Experts of a small language model.
Size: 13 layers, width 320, vocabulary 32000, 64.6M parameters.
Experts: 96 experts in each of 13 layers, 32 SwiGLU neurons an expert, a sigmoid router.
Training: a variant of SOAP for the experts, 269M tokens, 8194 steps.
Below are experts of layer 5 (counted from 0) of a mixture-of-experts language model. Rows are named router (the router's row for the expert), gate (a neuron's input weights, with its number), up (a neuron's input weights, with its number) and show model dimensions 192-255. Each number is 128 + 24 x the weight over its row's rms, rounded and kept within 0 to 255. Numbers have three digits each.
Before each expert's rows: a language model's description of what the expert responds to. This comes from a sample of Wikipedia text that the model never trained on.

# expert 24
What it handles: Given names starting a person's name in cast lists and tables, like John, William, Brian, plus colons and hyphens inside titles.
router:134157124144147165105130119150122155119119082147128129156101125126130133182085136103074107125116172100080106096108127144133121151131137102143170141100094115092117104115087095109140123098130153
gate2:120124132114123170129107152113123133126126104133152112141143137119116145180115134140128123153072127160144134113141165103101151127094137133078125116116146114109135091132099156139123136130128137
up2:121116144154125143165138105135140141117122133107136098192176120116140123148123138123111146139130123124130145110123122130112147107143156174152140174112123176156125161089148103068117131138124168
gate3:114146152116099119140155125099097147138129120149156140136112104146107130123148127150130096110149106132107129142138146130111144145149183139152158158156127147076133096152117158141135140157121093
up3:176118142127119154150071094097109149124138113103113152141139130162120151139123120116156140149107065108162097083108136141080109110114100131158155157111118140153111089104149143129091094151165151
gate4:190151091148099142106122116120104102116107125132141100136121149129133130114147096132103133109108165163098131179094160119176127163145097151151117121112154135113126154137138134119178140139091128
up4:100097189076101127113129142132110147148118125123144120113146147109123147111106177128107092145137084087146147137135116132126090091105135125167136174110143122116106147147154135141108116118135129
gate5:179181128143149129120148125102082147121073151131116140115111167143147105165080137164128124138145115093094094150115117129116143153166137162138175132108107121187142066119110107104100137126126119
up5:138096082145099095134127092111107128135147146121124104069142102162190078188103147181104147138168068111145151137163096112107130158119138145160141091128140160140118092129108142095137111139118137
gate6:110141148086160114129134126146088140145134108139068116158165130154124137103111126143119123119106144164129121057141118154119132115129104094058122116114191099120129154133128083166080118136149135
up6:100137119120110171111112145132142124216093094128125103126109152081133071129122109144136123144149166157098137123131108122147145115127167099153062151098064136119150117102123100148142149133116131
gate7:141094116113127111121127126147130160106137142140153127141154143140156162118115137110116152129139127084153103066175167098120129154113155127134125135134119127131134152151099095153123160120064113
up7:122162127103131137138169117084132109139101110137140116122100164094132114150140112137115101136121127174173122131114100147127144105121120131133102138120117108156101127144175156116189116127144119
gate8:148127100137103140151151168090117158114109115129149108165161163112146141124121116139148078128158136090125148107085076153127134103141114117143147120113167123119154100169118135125108116113097142
up8:121087171117162129110139072126112146108148116086133146075139160147144150142126124153116089137080106152135176120129115155133102113126121127128108127188093149139112140142219149168131131119119131

# expert 50
What it handles: Given names, middle names and surname pieces of people, such as John, George, William, Henry, Smith, including regnal numerals like III.
router:126124127140156115128135142132126144100097102134125114135127094114111131115123137132124126157091159095121115096105129126128131150155166131123163146104107129135114099145124152118122097104119131
gate0:125125116095086136109084127151138094151121088142160164159134100147117140122153130092159123136147149138091141115141103127117142088120128119082159146139108083138150138118110087158119149140118101
up0:091128127172115097130108122147127123109115139118137138130114129120106133131102143145121132137100132123151134125119136105144136141131145131119143131141137106132150169158138170140115093141156081
gate1:157110160155128115103124107165128120146136110112111136107130113089116164117128107124121129122103163102140104105115117180125164151132126146136076128131142170100109109116140142177104113130095151
up1:138138135144123170131155127139124110090172133159123136111160139141133091111136084161137161139128137151135124103109120113166088127113147104103144096177093171119125114143116205146135145139094154
gate2:102148141115166136130097129137160117136153175179166070111111093133117165106116178113121134115115125180113105134144133115124129155141114151141168113153079114175169134114120125139125122136094112
up2:166153131122143188133104145124158105126122116091150117121081131099136108151103081185168144109089108159132140075110103098131113136124150113082124138148129130159128147102145152126103106049141141
gate3:091111097090153126130132137131141112125171124138137102118151132140130080141121139120125134092145110134158146171161111130166140066164106150124145156146149112163158157152112172135127153126097073
up3:132112139163149136176146146136092132119143099146085117130087119084115127061107143128097134182133125082142120141080126149096114155129131124095118166074108122121110133137153118152115106155120151
gate4:154114132138128143125133130165119176124212171106143119166172119172107103109098123130200127134142123114158170149100116092117139144096135152173113105151141123117144125122114128108140146131125117
up4:034147181108118124109186138136116094104127114128101099102131103141123124127114121122119131135120146156117154149142105135120091164143147080149109076172166140107126089108138125110156139143153130
gate5:122139116121090112142099087133146133135126125147084107125096088108109144131117107122137172093134144134103088126158098094118137159102115122097108085123085112185127146134133190170090149118138099
up5:132127124109133150087131106126164154103129110124146073077145121124110080125135124143141121121085138124134125129055133130141109118088122122133112153134137109152152116133193171140142094138118110
gate6:158131121158161129139142091104166146098131126119158116138111139133114133160121164120134170153107182118149144098150164103068135118166096132105122140081139164145113145168094155156158086107096120
up6:103146113126147139138105106135093098152118127158128136112146093132139102133111171101110088086104138141133102173174141126129155124119159191158125126135111090153105136133115084106157122141124109

# expert 25
What it handles: Colons after infobox labels like Born: or Education:, table cell pipes, and career verbs such as appointed, elected, married.
router:142157085138130130111166127081139122094125100144130114167097069130111077152110114101108134139135115138093088106100118107106100147102159139148131149136070169147136105099091166109161131141115142
gate0:100117103140104128100090132093112149118156100142113091125105091124123102162087149118150138132143131151075104113093106124113134084123117121112111148105106122137152074093139113092110091138174142
up0:129144098079137122129134134147135117121181140129104149167123139123143111120166128147105100137049136141112147142114160135128152110118142068120107138125109095082119094093163180115146124135093100
gate1:097122174124135145125141153127181136104111110149162098103106084104119103155151104175117122121138118112169142154159107127160149114108121105126158101103138162125129123116164164114136120147102128
up1:146124077084107122147133168143128147178177085105046148140111159108129199138104156114136104105148140120148067127166138132134106126146118108158178118113124121139129152106146147093132136128182132
gate2:136163100134162122116123140123142156075125177149118107136156140123108142096131118102094098145145120149087150119129092094139124101105129141151085170160155088076072078116106148107142124187135151
up2:124073080117100180153099124109106203113125170116152078122147143097085140135125096112116144125091145149138130110142113125092091095104129122093100198147136113154119119117128172081137099119162164
gate3:107121139100165100118175120102140118136117124145118105122135121091153090133159097061146107118109069101101112140123153143125103155137121127150129119110125117132164148092142108111164103123125131
up3:115147093109113103158125122143109141153138174161160139098131112125098134134098144175139150128116169130105097098093134134112100121093110118111136131116125182138144112131113132121109157183137135
gate4:181104132139059141124141162101159124113141119162147121111116099176120098106153117095111111137116107148121128081093152134166059144107145126159150125146072149138118097129143162094134132142118109
up4:125121137125114107102137058123113124146146130140136130076128110085116124112097084140122073137094120130079141094139156122145131114103142147096118141105046121137088133091144143158186129146121111
gate5:116090097146110141089121188144147158094155116153190103119161127102139105134101123164100085142161099106119137085145093102151152140133131128134123120164134137154115105094125125109166158125116129
up5:120106111117087127137156118141117139119104178124111128117148111103099099152135166145115110142173125131129154162142091147136165160090125099092125124134126123140132141095156139152187126108099142
gate6:106084132110143142121166119124095091107154115091143133114078153068147127095085122126134135087099121105118148132181132100125154093124168137136174105128072170164125141088082168138123127149143107
up6:139082113102129085166092160154168152114085128148071121098128140089141113123127105125129132152147120158098146193136111145138166135124060122112106155132113123167082134145077090121102129067117112

# expert 0
What it handles: Prepositions and location words in place descriptions of villages, buildings, roads and geography, such as in, near, within, around, north.
router:131165146104161130088124167133091120138099109112119130156131129109111141139152145145125110129113133115108137105126099159119106089118153140153144138121133140122124175124104103121137136130148138
gate2:099129159116130105103118151135138126154168109130123106149128155146125102121150177166131070172113137109151092135196080116119148126163141156144113115110159133137114128095111094145121146133167128
up2:087150166120136128126124135102174104111131088129119152158105135102116103163110124132108142110082116090179082099151125137180116150141120075132129160107125099138113123146098123183136099133114116
gate3:126176132081146091124100140168101140105092157110166093122143077137148086186112143130103114092145103094132135129155118162143169119127136155121140148142121130164133174104137148131107126143141126
up3:155158167150122185131135156147146154137108122112137124117137164124136155123183114102103116135149142110123144138101161149143133147118126160155121128120122094148082088131098121142095117123093116
gate4:134126117115102122120122148147079128144125141096146156176147128114174093137163113106133158151143136116102089089130141110150172111120131144124178153095099144120119127146125104148189090136147099
up4:109111091111140102084154098129134108130066123128129113094150142117127191149120177158097095187134116101152151111141144150132046127136142097122153161148144089146136136183136143082121147135143123
gate5:172156127174122173159149142077125148135131108111165114144158128108144121127133119124126144107115122134145139114084145179125117169119119124121159104109094095126148126114140148133166119127149126
up5:138124140105175141126123142138115136166122154140135126092122085107116117124096101115133166100117114150142056095161150127127114136149136158122125160175165108162117154152105104146151134095161147
gate6:145170116097156106129153143121094125081111127120145128146118112133108114120121175167110102093100144054110125143115139149140170122145106110139085141103137152121138153144102123124111127156083091
up6:114119116099176151138170156140121104162134147172141137109104109103108131131076145114147103112104153144112145109147098136119137124097097119148145116127133122144143168138156135113076122103115111
gate7:119147125156161133111105137112127142123114094155162107149155125102114122136138110160116141120129136116161152101108150087157130128154111122144177101070116136096135151126133110147125185120135092
up7:150156095141133077123130086104121112123113162082107098133164106118115150137147127124118154141110122121122128100174134132157089094135162114131133127146127094149093130119120149099143103151116140
gate8:116141145127129105127039116155138127119077132142080114133091130102149125120126123179136140116094141138147166107114142136134115131192156150143156120107146085146073116085119103103172152112143124
up8:143096136133118095112126126130093117158119109106124138113136117139134152146109185117119102112143098137141132151175141092164124132162130145159137122137101147128149149144099109121118105114154139

# expert 17
What it handles: Prepositions after participles or nouns introducing agents and relations, especially by, with, as, under, between, e.g. novels by, traded by.
router:160136117167147125123193159113142154159115147077138146119117110113121124121097130139106103144131132148119142097116136131134155133136148116114192144147101173098112138108109147130106137116123157
gate0:168112097150197151124118067103129109139119118118160142093132102131145091115147169164065090155125131149149156097162098118118114105127109103131122107124116113072128169126109159115136147098152148
up0:103115119130127107111160113108137124119104126089120150106150172175134121186105126091157118164154086144132141132158126084136114145156117112095137132092127109123112124129114166136140138116121122
gate1:120105140132152139098106132131178117142107132106156121123125145145110146156105134096149127140134138142119147123152145123091101097133120112164151108145106153157141086142141176122107126103085115
up1:158116107166106142149162082105116067119129094141106140110083100112144091099137145090154150177123144176131115134115135092122074132128124156135120123144109151137115116088141100131184102134134118
gate2:125115126145089081078119123168122150150098154212113130085133160098056084133109146162101130118159131161134093133110117143145155143135148135140110110160085163125120124136108118115127153124135148
up2:121110184100139158112080109130101123121129112096114083162112121110159100132136171168119152085101171104107106120114106183137105103086146115084107078133092129116150148107113112145119097161118113
gate3:174121154113093139150140062107152115134132136170184136109130082124127142122094116119084088112111099087132149116111117136114140179114152141087133161105092114075158140170098132088146127106134119
up3:155126137123140126141151126095128160119093102120124132137138113132190126132103125088122161122163151150132100110146155098116157118114122097130121154156143115163127088118119146125109129145092157
gate4:127165133148140112124159141131141169119146128103156092114112097150152127139115147133116126163139097110138123107171092132145123146135146078093122170152129134128134141117138130170112138122123146
up4:143085101121103089121097116126169137135122088183132129138138151128135094124117142136101090156100150099156154116110141116115133154160088081149110164092119138128103122120132123123174118106119164
gate5:156140130156110122100115164151141116102109119106157137088123130125121126150157152170121137122164137090098123119128119109153154089131131115155115125124135123123108138070126148137132110075095132
up5:172120137135128106128119085123099124163105152103134127108173130136143120105145092175118183129102148093170137118113103105106134097149135077121155139100093097142129121076086129141113102133142151
gate6:128130178184123139133144134102130113104109144134144121142106145105136066126121109157135102162129117087116149117144098148115097149168079109138114143175124122128163158113130107154122130127135122
up6:098161090131177160111099117147176105096095105140127127142158111100117120145157167158144086161128153084163141138141121163125151128138129140051160152098135101139138147101116127160122149142100137

# expert 60
What it handles: Subject pronouns he, she, we, I after commas or quotes, plus first pieces of names and words like Ta, garde, art.
router:178144138139164162124095138120135115115101100136097091188130118123121126177114141124116160165127094117092109118099135161091133116143153150140182138088083174134139089098109107112098141100135129
gate0:153102118171174145150108112115101119101109117154143089127145127113095094147095154133164150137148141092120113136126095105130144146084152142123187142115131124114147143116147132078170111092147132
up0:132131119071149127127129133157135116121154180144122157111099099149188098113153138137176126154106126107095114106145129114144127152121121154162115152108116107160090124198137161109110105106114129
gate1:130128128140168161130110125124110097117158162143121071143141138106104074170109135091104150161115113125131169119103126153115126143119130128154106147129115160134113144134101119069105159127134111
up1:102142157171155087129148160115140131127121123144136147087141134151142095137076173113124148118124125154122100126132126121103154169100142125089129143145093109108173084094136115159091128147112139
gate2:153165166160129142136160118147152108154129136089117117146103131146131100166179173117117103113150131102140103124147141134126106137115129112156187122131124136129117138107089148109102142132111187
up2:113158092123123148126136110130140134107110152137088143129101141101142159145162103142121090120154120096137131104169116130143108129137146123148135139130129129117136152160179128125058143123131093
gate3:121158102162117134161116153126099131138065139160101108147112108149129090123134125153153111120079108126119119135111115127160151129127124103140126146115099163151084119147164113165157138135148096
up3:087073122131166160110081107126124134154124088131156125128131147119119097100117122152104153144133117141159093113153085071125124121143155125083112129185121114131185147117148135132114087167123099
gate4:118166168085141155136149104104100126123156146152110102118129131127128136156128133139145094141121140135097090133115102174109154143128132112109197112117113144149138110110113116111123122113142153
up4:166104111111130135099110101112125145091156126082130101144118131116148080168128119142097150164144111105109104115152124114132096091084127101098139138131141120153117137115149180140091082144140123
gate5:151097103131138138164102148106155114116159104147131138166083146102118086110167128182135115119123117121086124173121109129094113172171105116088148100071121136120155113105113190106153142123123125
up5:161090105121118128156073122113096128141134101087128092166092112090144116144115182127125138136154116107162135133126133127104151161102099119116135127151139171141125106146157123147124138122192118
gate6:140148147110153128099099104132104068135172146107070117088147133107143131157089123143104160119119165106118108124135133103102132162129173164105148123179147118099108131145151136126096100101131124
up6:170158138100141155136139115180138131118117142120113122095136108128118130145098131141149116142147113114126122117132158157119163134146137140137158146126091126116126125100132082085143113130128105

# expert 5
What it handles: Column-header words and line breaks in tables and lists, such as Total, Seats, Member, Date, %, plus section-opening The.
router:176158087110131115115123134169108079134112107123095173135149119123125139115131129097140108143131131123105119134161138130083160151122157129141144094110117104136164110098143084121143119090132147
gate2:123136139137129108072125155142086123147142116124135156134143121142148192159135087153147168131101147103143140122181113149099147120135146179132155141120127092154155177111119055134138119155129142
up2:168105148129180105071132081131095135103105155168119119178095126150131148154144128137139183123160109118126154119136122122095154111135185121127158142134160129153171169151119109146115118152121101
gate3:173146114138063138127148128134114117155129111110141163118122163065105115129144130116157119147094132129139156120130171110137122138135174153153150152101125111094127111162166079154120146120118136
up3:131085121159100144141157098131119143082132120105175124160116102131097122082136124100139096090124134127139141145113112156103106095136105163150160163154169083116110134141156129089128146132108136
gate4:146109141119129088105057130129085134121150128138127151115120134138152126137072131152131127132155106085110106166106123109105136110151077133103163120114090141105149094138123134150095121097126144
up4:149123114144155121129130125114143101121155127137138106138121141132133114140096113125131135105165170102148113183170121128108111135127145129114138167101103106119081090135121149117101147140090152
gate5:108130114156143102075126123179106161138196131144125140078145114157181131126129148143108115174081107165117117142076112151111134129135144123138139133118124129125117118158125110141140135129114165
up5:145111152156111106129164182109109153130148142134110171102128126110139117145136143095105127144130137114101151093105130130133119099157135146082139125101135129156123070139094091115129131143148128
gate6:139145152102121129138154152143128145126120143112136115072139135158168119121137089183149133115089112127134145118168126139118133118116122111164173124097072139142075153125155112133162159103144100
up6:139117134143074120095177109123100085098160114138088119120096125096140107147113138097128132130128113126134111107099145122110097091117128127125156159110129105112129161168147181132113090151088157
gate7:161165107122148102120081129177093101128131130099121183129103119114130152142143147156155107130085153102154120131153109086079128128141155116161166101084116122151154147090164093203126131115150138
up7:099153083155123094127068130116138152184123142094135122154147133110157122095105119122157107136149145125172174125152120179090153111128149148097113117090139112160170140071151126128119143147123157
gate8:122135117104140134106137131077106107109091110151125115139116137178121134137098150179161127141125144143105189156104092125154130115165149119114186095105084122146101122176140172117107120126162173
up8:144133149130115120118144119101113116143135133142114155131122106150089116125105137202177126090125130123133124109089113092099136146161138120126141162138122145129189134142146087117131147130109178

# expert 2
What it handles: Articles and determiners like the, a, this, its, new, often opening a phrase after a preposition, e.g. "of the", "in the United".
router:163153123119146130098130168155124116156102113104085160129157134133125164099131135090104083122122155126108130100091119173120121137145144123120122149171095115114125128103161087115085120114109163
gate0:092129150093089135096106142108115106104074125093189161102147147148160145107116116125095118109119111123098122117121140116118146121143103125142177163140152117141067107142130142141139083120146157
up0:132139142132143122150074162093152103134142112149117081124144131168131145129141119142148135126153088124122122098143128179113117127102153115122102119145137104104171157148142119083103138132119113
gate1:127104106171118118113149145123136127107086143075142093112149105102120165111159136112155133118131147118120154145114162125144163132152112118100165202156116121178141112141063130119124142085124138
up1:110115084131126120132095128146094121142142153139142114092118128116079101149107121183104100142096148167133100149156099141086109128135102093106107148057128126126116092084089088117187147145092119
gate2:146184136149128160137141140140146131165120154129155113136147152098089125136162112118105154151118093092107128103134125128104107094086107153110120089115136185133122091142116135158067158099105135
up2:142139115119182101119132127126145131145146159131109139116160072116127131119127172118102097128136128111163156134120157140110129134103132123104107121198163115117147121143125140125120155154105091
gate3:137143163135168135107110111119142109140146101135102141105151144126136084103137110098076118124125137128114105135175134140112153117144146123141130095180095130144122124082140113150146115131115085
up3:150150144101107094127137134138099096134133122139115158100185147148140119077154141147093090152077129142152182119146165089164132145130149174164103124118126082135142121128140136108086108120094102
gate4:132142136120140141139161137111176075111108151116129098093163141160115143125129139084130090124146117080099135131108125145130105093119160122150129121174129116138110129100118091136127148122128136
up4:135128144096150102153140129144150120117122119124143149121104122153128137114106145164102112146156144149155082101100124135134103124127134122105137111119124112158167152122144106123172143136150133
gate5:144104105131134140120098147098130132133073134123125141096140149101149125130086169173134165151146104131129174117085121134169111136091118167130150134144128139136100133088122105102118105118110140
up5:093176131137138159149119132103092091074122161101126187165156124098144127141169151109140130111093122116130122142101123090116122149152124107104098118098109116107126114141129140181109145122140129
gate6:116164148111107142058144155121144137108175126119083161112130148135168122133110158148140112132130127118138041117104138089100106161127113132119133116190156177118098167148128122112098106117151152
up6:116118140090138121095133155094106081144126133156124071163113129103097147100107124138125108138120135134189149088094152106100146132134142107144132107084133085149104095118155084171105119118089090

# expert 53
What it handles: Prepositions of place and time, chiefly in, of, on, at, during, after verbs like recorded in or located at.
router:136141173074171133081142173135119123141092137123134108144105126098091154118142179124138132144103119116107136126142090119121092129145149154127124132139126156145168133126091126086094140105176145
gate2:163150139114111106107160125122130126096131101107101112169112094106098119145124126123146125135111091128165117115121147101168106097161143130098137122094126102136129103153153131129109187163119093
up2:171165173148119102129153127153109135124176117122123094112164137123128109083095124104149114123102145095140139108158087137114112124154111134102143128110156126127104131102108119153104159152140116
gate3:140118107116099120126117147142093127122098101118120104135100144143061126113136102149113123146035113128138175131113136097140102127114119116166183107113093150158132128107132124092127175115135147
up3:148119106131120136119150132086097159115174141149116128105120099169125107088148141105139111105161121098119161098115085118114127141090119127112121190127073111168102119164108129145143132157136138
gate4:125138184149123151102124187127115101097113137147125160168162124107100127141129145172129137136149155162095143163130114093094126129190134154124098131118112136103161114131137127106110171145114151
up4:139130150115112128106089095163116101155124095123084085161133151113111170127125123131120146144134090088144159136102106129105116134146158141135166120111112105085106157072118102106097158137156136
gate5:113122129125125120138151158151136107151116108136152118138140119158126123146110140151136143149117112164135167146135117099100162140133115114118106089131182128156134119132111122122104111122059113
up5:118137086136105124129131095137130148057138116153129099117118122127110144153109111105105154158143144097145129078100136149151108134139139142148100110117141122111135135120113085136133139114146110
gate6:124135125113118111128132130089128094141061095160176097104153146074098131159125112150122105127161121189125096100116109075148166119183129105129126117135138083173124126119127096129170133107144090
up6:133100118144140099090135102153119138133132151144109103158128143123125108157143148091078127106121109053140170150151142114176116128122168115118136154112131114141132176116162157122138040146133122
gate7:068164175095144124159127184123132136127132118085091113139114120127111125129162149072160158147162137124114118158136136110165113099117160135148121163158096126151133136120113132153160166118139151
up7:131184162128159101141139129123116127149167100103133122154177109137148158106107105148161146184097134118115168109076145131117089134110132123086142141120141107062133121140121109102146149171118114
gate8:097134180131147140129130142092109158095090148143129133123144115149146111105162134094086089102127124078070139122140121130116143124100142155141120150130143129131066156118148120128141136135154121
up8:145073130083097124129154117128122140161135122124131108129141161160175091153102135115160094131141126119169115073122121114084127139144130119152124103093120115130137088155129116147131107140147141

# expert 7
What it handles: Articles, ordinals and comparatives such as the, first, other, most, and superlative or adjective suffixes like -est, -most.
router:171124094091143113107121152135087128116089114140095145118154119118119101139081159126145120154119154124130099128130092133115139142143141160116121127119126138136161117121138080076096177136144158
gate0:098116168121139144100140130175140173120099110106127111113146107147159100136160137151098169139131169124077109121154136136184127141145155117104127142163137138178149149135145139146122120160114112
up0:131094152140108118089105107146147117132198141118136115124131115122138173159135127117149132151143077104113124154139140153119114148147097093170107116119102190128154108135121130119126081151135110
gate1:110126136173065119120154145122146116129116092173092140101129137128151113132123133097127154092086113126099127119096136077171108142144121122157145122153146126114110105134093149075140143100152097
up1:146122122148144105136104137190097091080141127128147151116134099135133172116161141135132140135107127124129163091145076059153124145139145140182115194175133136106147146139114141090093107118136123
gate2:155142133166145120092133093104119121095128132151129120121106197115131166107095139112129106151110119102106160128102136116109114108109164153086131100111100114117138133153125135171086133155115101
up2:140158127142142134129088133127135124141114095129125137116124171153145124084117149158118116118105126124173094119112137082090101122110115090085137146133136139120129133136142159138083189151129131
gate3:112131116121162147123116099129108106115113151119143105113147110116112060150139113127115154139094109142107104132137127107143095102165148134118106194125138141172142129095189158121121160134104125
up3:120149150134119192108099110166056127137132111147100124169149150082145137091098181117110109141120177153120079089158102121114144107148133163160103134121159139099129104079170134110097154151112116
gate4:119121118095124125104165135124114098074075131145144162100126129097135074152115161142112173116129158145087135119126116110152129138136111126163149121134117145175176156116085093117097155090166165
up4:157117162122148085156137129143094128105127140113109117136112138111122151139128117106140135102157122130123162138144107089160121140145094139123151119083145121103182132171157091105156150121110143
gate5:151118166112116112143120134113121118125130104103105128169087143154104083152134157101130134149127102143145168152171097136119137190129130157163121105105120147091107144134123108133127112148165148
up5:160123185149111082121187130122134142135142115132104169102134072119116161149119146132135149144127117113130122144111151120143143119157127116166135108144152129145162118126133093123135119125157099
gate6:160127159106105157125137136136115129135113109152152139121139129091121093094082100139108142087121126127107138094097135150085092119112152187116163137155107153124127127142153095130158103110146082
up6:122143118135108105116125074129168162155105151165133131106110123144128170119124130110136055122124140110132145146089096143124142143123125130119161137147106118136101136120148118153119100116136115

# expert 40
What it handles: Article title = markers after blank lines, section ==, row-opening pipes in tables, and colons in infobox stat lines.
router:133161104116163124129155135125133112116109130137104161129110112127113108136061172154133111140092177101103128121120138120130117119108107129147143130111060175109073131120125126125105119094105144
gate2:102116160163133109141109131119149130121106174131130130051135151154105111118102123140089109116128134101085146077147102124129145117127093122101167137140129193134112084128082173107130116132118146
up2:129068152050161124113127096151119118150147141120128100149099112168124114136106127110131073140152142091147156162092128124116126082138132141089149136143113135164157144123158144143092149138113105
gate3:152150119155139154148084168125137137101137111122126103153123138086102184153146093145104099144114155092104103182144103094118160108148134140131181140183110128121103155130123125131168105122100152
up3:123158124109125083166118136144135133105132183135112150116179084121133140138137083137164077096187184107116115122144146099137125113120130145174090147115156129144109097154138129106135119152089166
gate4:148118107147111115077110149118139129154101118130166162084104127105153130099104121116059095126123134104108125116128160094090146133108124126166156129096097113099111147132107115153135143126097168
up4:132130131117138143117123110139156130129134103110145150129151096145150147133145114130163110102121076138127093148141096105133101103117142149078147141132138151158144102109163122138131102183100110
gate5:190116163135126063090133148177133107141144113112126174109077130121141121110142171130169184166193100090139123126123148161110114128145134122134120131165153161117172146128126085147136103146135120
up5:135112133137120130129126172116126144120109120146125135124121156155078127089161103140114129127117110136114147122131110151094164143048158120108116145084114124122132121134139140145113164113155146
gate6:112149128143129136120115138117121127134138145140141092175178139165130105082130150140134060183145131097113129152164095071142130160186124124107098155132078111120085115173141112118106102164127094
up6:124154079161145161131134147154135104117146114099097097138135090128129141157178100168107102118128130110158135117125130163141151123112133106123125145133099124118126146077159113105147189136136154
gate7:123137148144159150162138080166129118118127132099129122118133112155110142135052148106117167126143120131159124131161133150148160150113101125100151122126128156131080129131140177122069135116125131
up7:077114123122093095075100148116109148143119115129127120135137153125169117115178118156098093145088146073115167153110108076101088096127174109135139090097104105118100129157137104145149156114105109
gate8:104167126140122098128160162154100123141152107148147123150142159148119117116099133147129152173114144115055171147133111119134142103174107124117123117096121161146151128166101085163143136158144122
up8:114132194115161149111127156161138144074096125109140144126085154134124161111175192181153118097165080133095137100111132115110123155110161169097145092170100118159156143125156157133097091151145142

# expert 62
What it handles: Articles and possessives starting a noun phrase, often a new clause subject or object, such as the, a, an, his, their.
router:120153112091125113123116181120096121122105073084116124132157104104127134125146131111137160127106150164110117129108127137144143122116152115113122146138090112143121131091148129132124124119109139
gate0:145140152132166125137136112121132129127132106155115114131080099110147131130090098131157119143150112173092136122146151089142086119148175125109152149134124160104124140122150137161107087146124154
up0:130109130129120174141100139141112121139126135115114111139119130135105150107139227129066168086120086142153171120121093143109163150117145109138193126135176149124101124112126143088139096114148107
gate1:101116107146121116107133150099124125153075144154178140147178106131139107127152193122157146149119148128089139110098119102170149099123131111088150124122136146144084126108132141155136146121140150
up1:148109159092153103133118124117112179201115153112149152189138118139151094131120155149147132105121164126117145136111142122160114123108133147105130115086148117142042093112116138131125085145100094
gate2:112088147147044166125150136104137111104070129080123106178079144114139138144135144120123138165125136095121091126141115111164127083115133141144128092129170139141102145146108149139115136110107122
up2:121148123155130111131124123149104099227133102132101110125170123125156132136166136122139121114101093106149127113157155135127146143115133153108159167118155123117109107119122124135135152138089113
gate3:110160118150120157126110132136140155134146143125099159161111120121130166119136116126146115104121164100151150102109143129139114111102122142104108161083145144109114063082187117110099141120155133
up3:157148125200110076128158101102128114144142110151138118140110140114104130158167150167139132124128089128119141083176132087141155118125173100135150117096147134130114152155121130128144100167127121
gate4:109120132105108128128137137084115108176141129146147116151088138176128153093147114126129160121126129113098085162130126123114072136109151078175094117084049117101124121127124112173173170099143146
up4:108129136098099154195142105144147128098135117144111139129153094147149121101099166113158134121157138121156142168159158166090107118116091151144138170132115105110140133109133134096110123131127119
gate5:168195132115108166156127110137148097135112115097141134139105124119088109112134145126129135110148133136105101135157187168137121122146089120153126155078112148109135129105156083102152120171125137
up5:108124122107135085118146114135115144142155141149157175092107136112063141161127136123148121104136124146115110098102114169095115133113132105136109134110136150136133150154151152103146126086156113
gate6:120104102183120147112089153099155140133089091121083158126086139127133118141127157171165134153126118088119154122168117202146143143149123134108112163124072198133126111167156120133154129098116155
up6:142087139152136143078123140132115129122134124074119135115153129125086081108119088165149127111114097151143115101139120097137124095141123111166143146147143126146140120145147096128143143106142139

# expert 22
What it handles: Table cell pipes starting rows or separating values, and colons after infobox field labels like Disposal: or Born:.
router:131138111150143138109128136135169161108113112122111159151106112161111130151096160099117156131096159094111106147155132126137126139153103124143096135145121144123122087090104103124122093132108151
gate2:140104155149130125082101100118095131126156111134109142148144147111142103159122138136113149133155151161120105110142095146127134180134122140131159112134161093118151121118166121082126135133136134
up2:088135085107172161126186115094098126095075124126122131121171116160141110120143105194103140110156168099118088123141095132138122145155138135135136110117099116093113140137114106094140121132138164
gate3:113154118107140128181105131142135095142138100129128104144140121107068130130147136142126104075120140135076148159169123134092118110138101132126107142132118185144139129161139108116152106121129153
up3:098121099115189121159121130137130139147143106136126116132084129075115154113146119143143105125120154159135135163118112124110105129054094132148108184154158117125128155092109136134128152145111129
gate4:155123067185196121172116147142151163122111158128146155138111101171134103118167136117103139113127147085166194119076164114104142122150146147125141159136137104141157136144116133142068167166093133
up4:146120108106136157134107110083129125117144136093093117144120101122136143133143097127156127139127130132051124122175168159122116170099126099163148128093116116114138122104098146114136150141119117
gate5:087121110135096132095132124125131096168085180134101125137112119114119120103115134095128116122082145123157146161123089173134163104141145147151110099138126123102124107106153106110116152157086136
up5:081128168146138139105129118124089122112144111156100121072134137098141124099103132105136142112118114113148151122105169113130129155136153155126119119121141146181142179136152120127148123106133134
gate6:104175131074157117125100144111150125108118114117149094148079124170101154110087135090153167109084136111186102142163155119121146129121127130155111101106124106114111158101131124134093120106107149
up6:128100114115121121139148078080131161145158125158154098130113076154128118119119129121100151163129134126148063141128143134104093130137137121135101147105084073135141110139113181150121127132117125
gate7:126117136122145127145074132129131112116145109104109122120121098186156154158120149085147154149119153126146086141107141170135147129120115121123129132102143132171102136121150094105133125113112106
up7:078068137144138108128120184098115126084140139163175088118139158129086118121126101140118125168180090133107131174142139085156137114100142135136160167160154123116131139142138159135161127148173121
gate8:144166135146126147111144158106126150096126116123129090117162159118128140147138109091087105136092173148172070106135175129094134146151126119066100101098156097107138110124125111137098120145143150
up8:127117105147107134121142133144128097126147083164089159138160108158149120107177114150166171102095139122097152100069071130124093143146133137131145136101120149076114134129121076144128124103139119